From a checkpoint of a small mixture-of-experts model trained on Wikipedia.
Training: a variant of SOAP for the experts, 591M tokens, 4512 steps.
Below are experts of layer 2 (counted from 0) of a mixture-of-experts language model. Rows are named down (a neuron's output weights, with its number) and show model dimensions 0-95. Each number is 128 + 24 x the weight over its row's rms, rounded and kept within 0 to 255. Numbers have three digits each.
Before each expert's rows: a language model's description of what the expert responds to. This comes from a sample of Wikipedia text that the model never trained on.

# expert 14
It responds to: Commas after intro phrases. Commas ending introductory date or place phrases before the main clause, e.g. In 2006, On 5 August 2013, plus by and with.
down0:123093071147131151130073117132123129146072132116183151142134124107121133111150144133151162121097132132162098129127094135127132148138112149136150155154132099115118076042107151131125193096128086119179157113142078125122099147150158113129128129134114114119135106112143127119130121121100130141
down1:126116106132147139124135072138130142062099132171089124102116119178146127107156160152154160153126203103079108131118140127158151146141143128144125137135193157134108142140108156147131154132093100097159100130154119117111103093128178130133111110104116112152111184101131094096113142140114098109
down2:139166164081101121097091125132162095075172134116105139129146148118134146170112117156100172128122121117122148119108096155138130123120106133114107146146107131101141096092113129109158150141126128121098137111110115122153147153134111123084129166108101106147174114129096150122137133118079113099
down3:128107104155109111142110139124133153159080134155168140127145137153155126114157120138126176119140111140121179150131110130111103141112155149105145134123115135056144109141100122119118190101110148131125084144160139158126076096121145115124155159160115104179118144080137092190143146128127176076
down4:149103129099083121142152158107129097144132133150136110113148114125161133127116127118120146150154111148146154145132139127124138104113118160090143103132141090146167103097110159125119168125119129109159081115129090153141162174131137083137123136163147145148102151161109176153119123099115111108
down5:102106183137147147077159092129126160100109154146177109115137130121105100139168115109110150134136138140106150139119150140082104132145122097115146143146082124160111097129086149142115188125130099120166147106151142129146107134084131132120115142188155123114149094190142106162167142106110106121
down6:108173145110109183098149116133138096087131133129126149117138123136116152157116171088126116157121160137141112128110116103117099162173118107107105143140156126148138089132157131118140142167150146099128128117088091122118149158144104180145138138147128179136165133116153093159146099118091168159
down7:131134126117091158136129098133104125073184114135078135123156104120114125145114103117105081111106130102101125119167133116100135140129155157127142128122090059134146122150154129160112154070139147132138122113109157106130133145109118132105071108147135109166103140154122119096119131053154155129
down8:167183125124116104144111111135111098124134144112109171114135114097141181145111104138156133124097100157144152143135132179133162066120128090107113148133085101155165152130094122124114127111125164119127176110142129126185130139133136140146137150126112115116141045094119106154133118105115136128
down9:105138103109108198105116109130125142137073113096101123117126147144108110101138144121140153122131108130115199116132105156135130170146102119100143095158103105151112138088113154144195144109132130139108145134143136121108108131100117115099111154108103114092159111103153113137153134093157154149
down10:089111131130126164075133152113128131108049119138152106120134145122150132108129161141090107146158163136128133140181115137092110106128199131160126107130129096175119120126132126145119137133145142103140100179120130083103120108090132134137124095124113123125137164109103135138128135090134125129
down11:106125135139117131118116144095153129115147125133130173116161193130188172132119147117098123162138108122109136162076144107111108148136118138142123127136074129099123142140152112163144127132088111149096112160119110097108130143117126140137127095173147144090154132082116142152140127171113127114
down12:143155164140158097142156138126115104131135091144117106145120144117121141125067151128127117156146096164138131109104117138106153130109146141129137080120178131154121126138126087136160092138170115078087151114099124104132129097176139090112114146127107136172147124140164131158083132134130154133
down13:131120162121160112117104121135135135150130127137093131104175105122139106132150088123133096138121090140082153100148114135111086115150103104092097167149123102122139116110136139124121141114136128113113161104137159119135162121114106120071149144141113084100135078102102148141111092099087176092
down14:155111116102113105144110110166152092097105130105153084148145162157140098162168169137154119136164089162153138131119088115103122136128123127129114123125146136105114140125154145140140116170131129117165072162170102123069120121132115106159122134099114104147094134134137153116129119111128094093
down15:118120130082156097089145138120138127113122142131122124153107125130106099115129122108105149097125135114157103148164164112126152128138107104172183095120110095139122103114134153131147120129100105102125177147156134127151135136092127157123088104118059138152138126090161117124077218155158118086
down16:131162120148125141138118162156103168183186152129144138086154114124121154151087138135109091110106120125163154093113118127124173152115080122117132101124081131123189133122118102143094130122156150147118144096117148113138140073108141117078123140176114146100133115138103146098146141110145108160
down17:122093158179107146109158162140143135132130116099162140146133078108135108133121129109166134116141134143152137164095117128111104114102124113137157150121155103128084123062111170141136109096100156095103109154104126081085140112154168115109103124137113145149113136151141120158162108118162113166
down18:123115126159107096132104101094180091094145123126103096170127119090104142152131123106096142139142154114098152099066147125112136143123148127123174105107130109129143096149134164153118095096128134103140132127136154102141127171149151119114130149127096126115108113100132096095099116083136138139
down19:155155105166076113100148130115124104132100124160092202131162098146110155127133157095121123120154132101114103116095149128131142103126145133104098080137151116118097128112138150113153149149130131143121096167144140134123111083133102118139127099114126130093136071104157143138085114074141097120
down20:130128076091116081141167104125107119160179145089156162166063085114117103116125144130141116150143120179127112123163182140142166150123128156164120176098112142150137123128101119109119093132142148133151148044122130139178149125145149178132080117096123088149141106111111140122125118125150139149
down21:069162075130096110128124143152094132116126118114159134096135147158122142165136113109107124125162127104149132127144137120149125117165114134131130108145086163090140145139127142127119085108100184092173119149150106150103168096154132123119107152127158144096103103115127139096125131145123105137
down22:120170132169171143167105092133141144107124140119124123126105132114166117091124122121159126128137134129138137168139089123174169135113140131108083092141133140103163118122145128136117121116118145123105134144152123152097101116112169125082081134130081134123093111125103152137144127150140136138
down23:141099119153158126074147120130108118080108114133131139128125123109126113106153095121129107149090133127109097160125133149109096144140177129134137074111083115117071114157163148118134133106128075113140106133117150135128111130084142114144147108139124154124127154136147107152090155161141146138
down24:159120117148141151093117124106144119114115091096130135128140138131148147127120085113108118105136108168121118157160103170119100141135137128124091092073130159106144135133164134132101121125132108141158147125145166131167105165175122143087124108145117114070162060113144130118131148170094142131
down25:099051112138127135143103152131093138148155102101119134103075115147141092175121102111148091131103079108105128143122124119126156123129116097113092145145133112095148119115130121096110093130148145179120121108131150143116107083150105144140125115149149137099107123141146168099135129091121115093
down26:094131099137145103159160150116113103152133109163161118128116131178179130104111156132140146126117145151110186125123116153149126124135115148186124083114078116104099100126170111151109102092127141154094136111095088141104113087112133148082105150133109107129129146141100078134049164126127127122
down27:134138136092180110124104154143113175131130120116144134135162121114091092153100124114111133109092122142104115153097103156126116161080133085130136076127128163154135151140142094129117114125120133113138101109145119185145168138141132142116123112102113119133127113136095132142141163115134129117
down28:105119149161128130149110128127144157127105145145130119089110153137130108097117064093133151147087097106133137134112129139090100119144155151123136079167127096089101151128121151140116127143128146156119119130127122093126134163076120068115155138137114107136173150151135133142115137171152119038
down29:129085128189116104112128101083137117120122111125133138141083113114152133108113125144171135097113141164134131138158084165109136111126182132138105101110117143109176132121107095072127151094105117134152110097138105089161132136128081144121138126075165150118115109126163136134123133120088176139
down30:132122150101112129122119122116108109153123124139114123120140116135079091096159132103142183137166111135136106106126117122124109105129100088123121128112143198122107137113090149096139112157105095157120170152112110111153061140155142163114175084106099118138108126118098098119128103135103121129
down31:131155156115139165134159129170126141117110120139132143143157129108145090107132091106111105126129088104125159160125150113140090115137102142124170090159125124098081139096138150118112143132113127131099127158109131170105148107151122110137135059108097142102118100173151187108150131174104156100
down32:134094151125123169098160112130175121089079137141119108158111131163113108148148126146145117171134053116134166112140139112133101109124107103133140156080110102112120179167117116130088133166154114111123155184126135155122120128122098133162101121104158141155137106122095061140126117147092112179
down33:141096117149106098068087158132141110121125090127124126149104130139127146121096124157110174167128186080089150160093114177135187146095137113146072122145147129122125141122130131160133084117122177113117128129183119115079107130093131103113119124136094136143131093130128144135119144120087116152
down34:136142155146148097164153149105150151128131095134142142146151124151080081155124113056107156134115159176094185120148129116130145123119128065104147113126120095125104139180158107114119175109164083122138154101106121130104135132137116130126103096122121108114096122128111107125129162155127142096
down35:160124151149119122155065090126040084172128139103114091140171094074133127127097101135150124113132127080089110101134100129107113135113124135179148128128119130135163091120114062136149107110118167153110131155106145112109164107141121124116140111088142092107131152137113126121090111120081113089
down36:122115168106137098142122149169141146125147144151115109163089133137133099120141151118083083102112137162178140128159114134153180122129187088132177128137116129106098138100127107122135148112083183132108105158137082111153090138131088124175127153135145128151147160099114132111133119117143125096
down37:128136142113154105101125108126120164136179142124148100117163157111142080107141141178117066151086137164155140162137144135125125133126132145149109121105155115124099103136125127131142140129123165129127099099137127121146155101097115100107124125148096136152135172110137118131163132108097144102
down38:100147064120163162117139127109125145138137080116112099118120125096165137172144047094099153154121110104102092124124098129149142117150127130137133133138109147098146108138131129139098130093107106100101123147131170183124138111124146134166104134146133188082122108121145128141114112104162143149
down39:140122128083155099134124113145144102167097171133132088123109128138136121172173159146179131109105120095186162127136109151111162125139106089109130104111116110145152179125157121124119115125126138122106188122118107140145108149109107168128190125111113149112128163119124150125101095127165141091
down40:122158118100109125109137130121188121166122124114140083127088116130145117133154153108151114144135156105120126124153102141154107080133176154088149137155140121115146121113122109113133111138074141111098125135160117158143109164113133084121115115157160130146135138080126103110131163107145164129
down41:124118153158136118146128128101107145114141103142127140090094136103157144077071129134117172180094120139120103123149139147112142139086097132164147123125132123168097143117165119136140117117144150122110159145101112144121106152152065124105106101093172144118150084119075119098148129115158179113
down42:184103096145146102113160131056129086119148131151124141134141118142108115119139087136167133153127101135115123087094158124102117147126055123118135156095130153118130145122152166124103117139132136124167117126140090108089161102128131138096160121115144170133156132101142097128134107140160114118
down43:122110113157120144149167135119139117125155169149184131142095113136096123107151090086120116134111147110123137138103140092128165123141166067156173136100135105147103148139131116085138156108093094160148146110145137091134138108127111141139103113149170101130145193141117160154155097170131147123
down44:140130174139157189096169144118132146158120124137160103152128124166135104109110126121132156128129137116148101119146058136168139154116157135083087088111134148106145088161136147148162138150090135107140135131139086112144168108160114118119125151140080082129148127140106121100119142132120115100
down45:142109119116106125157167111129132133111167104139157095137085092169086159119127094149098139163094104103113133131138138128125087142127112183159090145119117151135141136142108108199125123080153120134136154115132116178125101123139137128163117118170120115155105143121119135105167144109142159157
down46:141072156154142171143090112100131117102121093110087091119130141114121119104139126096149163128121145147105139102144156115129126141146140142096102131098135092129105164118153153133141156121161152160114114131129145141135141115129161140047119153114126146119153134096115107088159113105126071116
down47:154133109125124130160125151173119153142115119150149134150121133144105118115120171144153141166126087158117127067181162102162171116151142105108118096136132133108133166136154141155123121136159131118146143072133146124144135171118134094100125107134159103150119143090135173151173078134121135133
down48:101119128113084158152134125110139133175154149179139124120077145151141186108137156099134156104153086105118156107104082105112133128128128114121145158141092135102144074123105132095134100108119148103109136099114110104094143117143077135116165150145157100157159148109106132116093111128119120124
down49:092096115147103102050131103145174144159147152143116162154100168153109113139126143103113086153151135180130143118128141114147116117078108146101140139141131132115115085186070075085157123151132145098093134094158120128108122120135120125146124126157138106152144130149104073124212125128111117137
down50:135130130110109167083125149063121146166103190108109119112115132135159105144123135152119126137109146146136106097188141143116112146105100118170086163121149115100124105134113109153153082119094144114153140112179111150129136148130155149103141150104162139186112121111148122114100090107161129131
down51:111142171115096097121129138148118122125095128107092116124081163112113115121161141132138114115112111070120104118096137119076091152169109125129120140159099168130085170117147105080153085148160139143111130120126133163102111070098158119150152153100156140126132135132140101097152093143159117144
down52:139110129128112112130130170134133116149147084129143133131102117141148140118084090101116180129063134101104139088108106114106148074152106119087115144108109151111128142137120133158144138130124141152083113140174121117151095098155113154105103158125129109139168145128113115116127130122137163171
down53:124130117156159133094104106091199176141144140106136102132099120124105082130119151155138068106123185100088129149138120132154122153112101132131117113116124134081124124146094123152138134142120133120138112144124122098162122107185133168129107157174120110145129116117186091142139176124131118155
down54:155144112108096116097162126099104152110132121147150129130130134126109107128174132109090128120147123105158079135154112141107085120148109143161139081098119144147140147158163124157130108103129081081121141156107115123114110099132144149116127131118152147156091136106130163137099112088191140114
down55:121140144168138168158086078179153119091135146153167127151111151117154136161137142162146130100129093104131109141152075149127123129163078108142128094101091133116120136114149178127126128095116120126104110138152094114093130141137103104128135135137157084131118126109126090154104154128137134159
down56:128129176120148141121135139167102127131103131147110145162140073121165104120079110154156111114122140150134106116140165144123141094127128123115125161089140157123133134096078131145106157109095120105137162127145101149140135154154152120149159144129134169126123101136108088164128134139124097107
down57:180150117065145135129132120071132093110099101096133120156148119145139147114085153131092107148114135087099124114085152149104135140130159109118099158121151130172130139136101101127120129099151176109134082115116130144104081169124125145116134122090135118150122155126164154117125154145129139093
down58:144131125139120128128143127092091158163111142160120112133118097125121139096119136144130121151123083138163130128138104133151093144146149089108147141150142152106136134142077144098143153132126144098085100146116088153139103129126160153126137101098139103093122168135121122163060126151103090123
down59:138142130126120117086148126113114125122153111144135175136093130130126132132090121163057168124118128161121087125128091144122150127127146143111109178123099119161133118149154100115157147102145145155081123110123149143174141118084154157109115118055154155111087110122132086133152135128139133137
down60:114151131108144129108093127080117156096095154135139133118126156120156161119118106140134076120098162138084111162146141158112123168113153096104137112101083140089158152146159130130091109109138139128158124140155169133172167115148146130117136106082124137152134112089103109135147171135101105122
down61:145124174100117157164147127114120110112121136120118123160132111091075139101150105122115152145119148148116121116135109158140140135073122115133076107138138156150156116138174108148114159123118122110128080192140123179117132109141118140131122112125108146099135136141110152138142072153148110097
down62:073154143098163124104090132128118150158103116123080171117139141113144134098141135103103128172119150156137116082117137123110092112115123120071106126152101115147107122168135136138099131194115154097119086072149115145143125132123114135127180123138117159112071128139095129155135130127143126107
down63:130187151106157156093126118149112146134148139091120136148113097121150087081132083111114114134114118147086158132106172091095083126092126127119085167111129104121110104113140120145137083089138126120106129159130119141143117106154156205158097110096130143143122118116169119125135126147127158155
down64:068139106144120131125175122153158082135120120143089157111108150158136129132110137118129124132154158134115076145146089119128141160096139134127158148134133088120160069113117084144119120154142150112160135128136136136153136149134143093131117147170109147115140135151125132076149117108117154100
down65:168145087092136130144115130139136104167137141122165134133142092155135113170179140120139143103128161120126145128182051140155092116130127119161092140177106119087140116139150117100122109153101139107127113136142077135102117145136127119103127113155097149147062118122134122136138124112159106062
down66:126099132103132121160112133177156130119107116150151142125131112168096122045125164139169080111132118110147109168149101131093082119110175115114121139133123111127124101117109108103098156137148119107128159119140126106151145140092137120108166144134097127112138141123134099108099124192087145112
down67:132119141142140156113142140129111166159073083115151115135092153121152113130173125103158126099135155135143105089122117130122142118153088152080159116119094116100153127129170146094106129143115082087094131178100104107130087179133115102139138147090114133127098151105133111083145155146136120100
down68:143109144138136119130128145091119180193134135118148114135121129132145105125126152167112095182112147191117169119163155152092138124099126114121112151141138120137130110097076146092129155161160128090142105094109090091079090101154145108127149163117131115144103118107142119144115176095126117126
down69:122135102139101094130110135052123133091118104159109136121135097114116121148113112118118136080133121100131139147115100106135118152153153143112143118106118140133133161111102135106121140146113170146137146155111121114122164175110136125169145077124131161104142132149146184112117115139133108143
down70:112133089131138122091142118095124104147080165089160144166191153165117128138112104134166172098104101134139139129108133066133148133117120107119115131118133080114155113121136137123131108088118098177121105096102150126151114151107123152116125106147123131123132116131139176128133126161161162068
down71:106149142091175106122127111125122133104184132095153143137127147103137094104108092121111138097136101119170114108092140155128116119096152127121158078140128148147091084160130133131138134122139154071128129147200146122134078121143116151111107147126125167087147157121107162156115167170131139161
down72:139129152175126144124142099095111072110111152100132052109127147117121138086113102141111069143144156144142146116087167115109143162078137133061136128112101106144081102164124138143183146135115114136143120134150132143096106068124146117116073094178127135128108106121136077082131129116121110164
down73:081118142092121125103124145149160115126131149162130143120115113133132107109117137133115101157124168122120118097120159112125149129148160088148120147155111150158130161106128161119086121154097122114134123082101150160125163083133129086098126142110127136091154174101127115132162128115125155117
down74:099139101148159118148105102095131121112087138118118118168103105125113124069121149162136147127127149130137133105129101175194129124127142165105117101097116100122132151120171124118099141137130127113101171105163095129130096118106122121155162138136131128090136117100128131117123160097148114144
down75:144150153155080148093165143121116129095125127118117119134135140122126141126142112127129166142157127120156149110118121160120113145119123125148147139129147117117130120145078114152112132158117081107118123111120122110121077176121129097101162108093079114109119139115147131103152113119114195081
down76:134147150170110103133137161186113130137110114152119172112123109097084174140136147151107161145109102099124104125141065168131156112115148083137137123104131178116162144106161144123145133074130166126143131116138120146137121155140133153135169159085135147156137154143113135112154158171120105168
down77:142118157124141126106163133134135081113164108075108148115108097185156120165146157142119134113154134113132108152082138161140130122164145205165086103117118182084140120104146118150120135168120129136133162134117145080150146139147096152145163150124155109098153132120149135167130126109146151166
down78:110102093097146145145139119102130151154115055127121113112077172099150140153113110154147088101136139101068105136101124127147099133147079109158128102140155126141113136129160154126129143127127125125114127123124142154180143180124092118109180086104131101137139125106129140178116138140133104143
down79:132163158122143126135098089107145108116118115157123114152152116172097112120141147128176096147128143179123115142151132135185050105085144147114129112151117099114125117158133120102163098155110096078137144162137105141146133138139148114136142111109151121137145172157127149176140083110114104112
down80:101161085153162130112124107105119150118099089145108122107156157119158121115156128154128135092064139107140158133152141090169078098104129116152149157150152112145102161156117143085130105141139150100135147130145134127131123133145138100153173107102138134084133149114168136140141149116084114107
down81:128160144127097142126115126148164144150142127118119140086119137123132138142100112208113088159125144127135116082164139138088097155133131116124111117117140158136137131141129141114104130097100163103120121070139161141111107122099087183081159129093158130113146119155083051096080132131119121131
down82:121133094106122144137109135143107129160157180124152138134110102168101175136101094139152149085137112130100111129111154142106122140156153170126136137115121150129151096114120145120105117114175131122160137105151132112112155142104105117162158150104123120104063121115160131096117108110111072160
down83:153080131143115167133124130119138125124146077115148148123145130158113111111121095158111159122151113092103095112124069087120092135128132151170175118095126122159138115164122106082150182117135153174143149138128150135122122143158154137154140125110151136143118126153107131147117091074162125124
down84:155138112120107084111161143144118136143091153140150152129127106122135116088111138122133092116079140103123150106120155161126121111127118155168122175145121135154163121109132135128165149117158131172114107094116116094136105097127115131093126126155171173123130200112141145103154098122083131090
down85:140109149155146089103127132142152121094143165108120130168155112094129103120076132129116113180118141119128058135123119166127095151132119146088102104129110147098112134125187118104150130152124120112136167139100124141140123120119128167153149120145143109157106149146102135116159165148120101131
down86:136104159160169114141127081120143103078122132140100148155140143168123147137126085191095152126126122175112128181116113160135121084143125136150134148104171117124161126111105117121130111121131157152127125145162154100097135183139150105113173112100131145110130145134189154109104145157105145131
down87:106169130100134089135121148151105139157133143129110157095089107123119124141140164128139129109120125139177147103141084161140075132086098095146098087113139115110137120141130138139098129106135108155150145102157120122113163123150147112113137122113150115132130118125085135152103159049107070105
down88:161154105125118121144151130126098128094126085166143130171144121125115149147111118126163109129091133126139141130122136149136140149130113130112129095133123130141160129131085091106160095100081157128079157127152112135109136154118176123072144164117184119130112139127166120104144123132105122127
down89:169107152114064143103073169097164117135129115158119119124144160110060112131128141120139152106152107065139123063121094110097093128139108134110116122170084126161135127108103107119137138112154146109100147133130110122060143151160127131136166104144119131129117111108134113160148137097125129108
down90:118178134156130127114123117152110133158128162122149123109117142114133159151098090050108095144142169096125171112100133096146189138090122088135137111109087131110150148135157129108155125117108120142143115183133135106144125169112094134080121136084122135100140121089082168138139109150136169121
down91:113152131110137074138107147101112122112126148121080114135127145113172151090164151116125146178174140119168133103129116126153139151164107153136122117107144130110144126127140115147142101131088163112191144088176111095104161135166135146127150127150176129144131166101118108135125144117091151132
down92:107084152154140117115103113142146146108108119152144120102146118141115117151146116142165167127107120125141097104158141135114111107102160122095144126176087200102114128135122125154126118144110122103111159087121138073080119142136153120109099151138116147102109127105139143115150094116151137124
down93:107122109138088091145096098136135119158135082133149126135140118092141125148157112161148109121176110099121126120151137097161137156100088115092111107137124150116125144107177127100113105076102119121114138113123132125132136102155165146071114093097111102097116105112114142110135130147113133143
down94:119125128098148088083113164076098158104164142158139144118111106100121113148066140068149113136117117115141145143125156124106175123143127125106100134174144124130121128115101137194145123141099152101144126122140154097144093127121130158130143134125134123153146099149120137141126142169095138093
down95:119125123161123121122099106134165125146090150118138129128118118090123125168144112122135128126124127120101146161128123136127138109127129124125134144145136109114134127111087112118112098128120178113118168181153119161122108181186142181099151074113099167185133107107106154124141131143159153080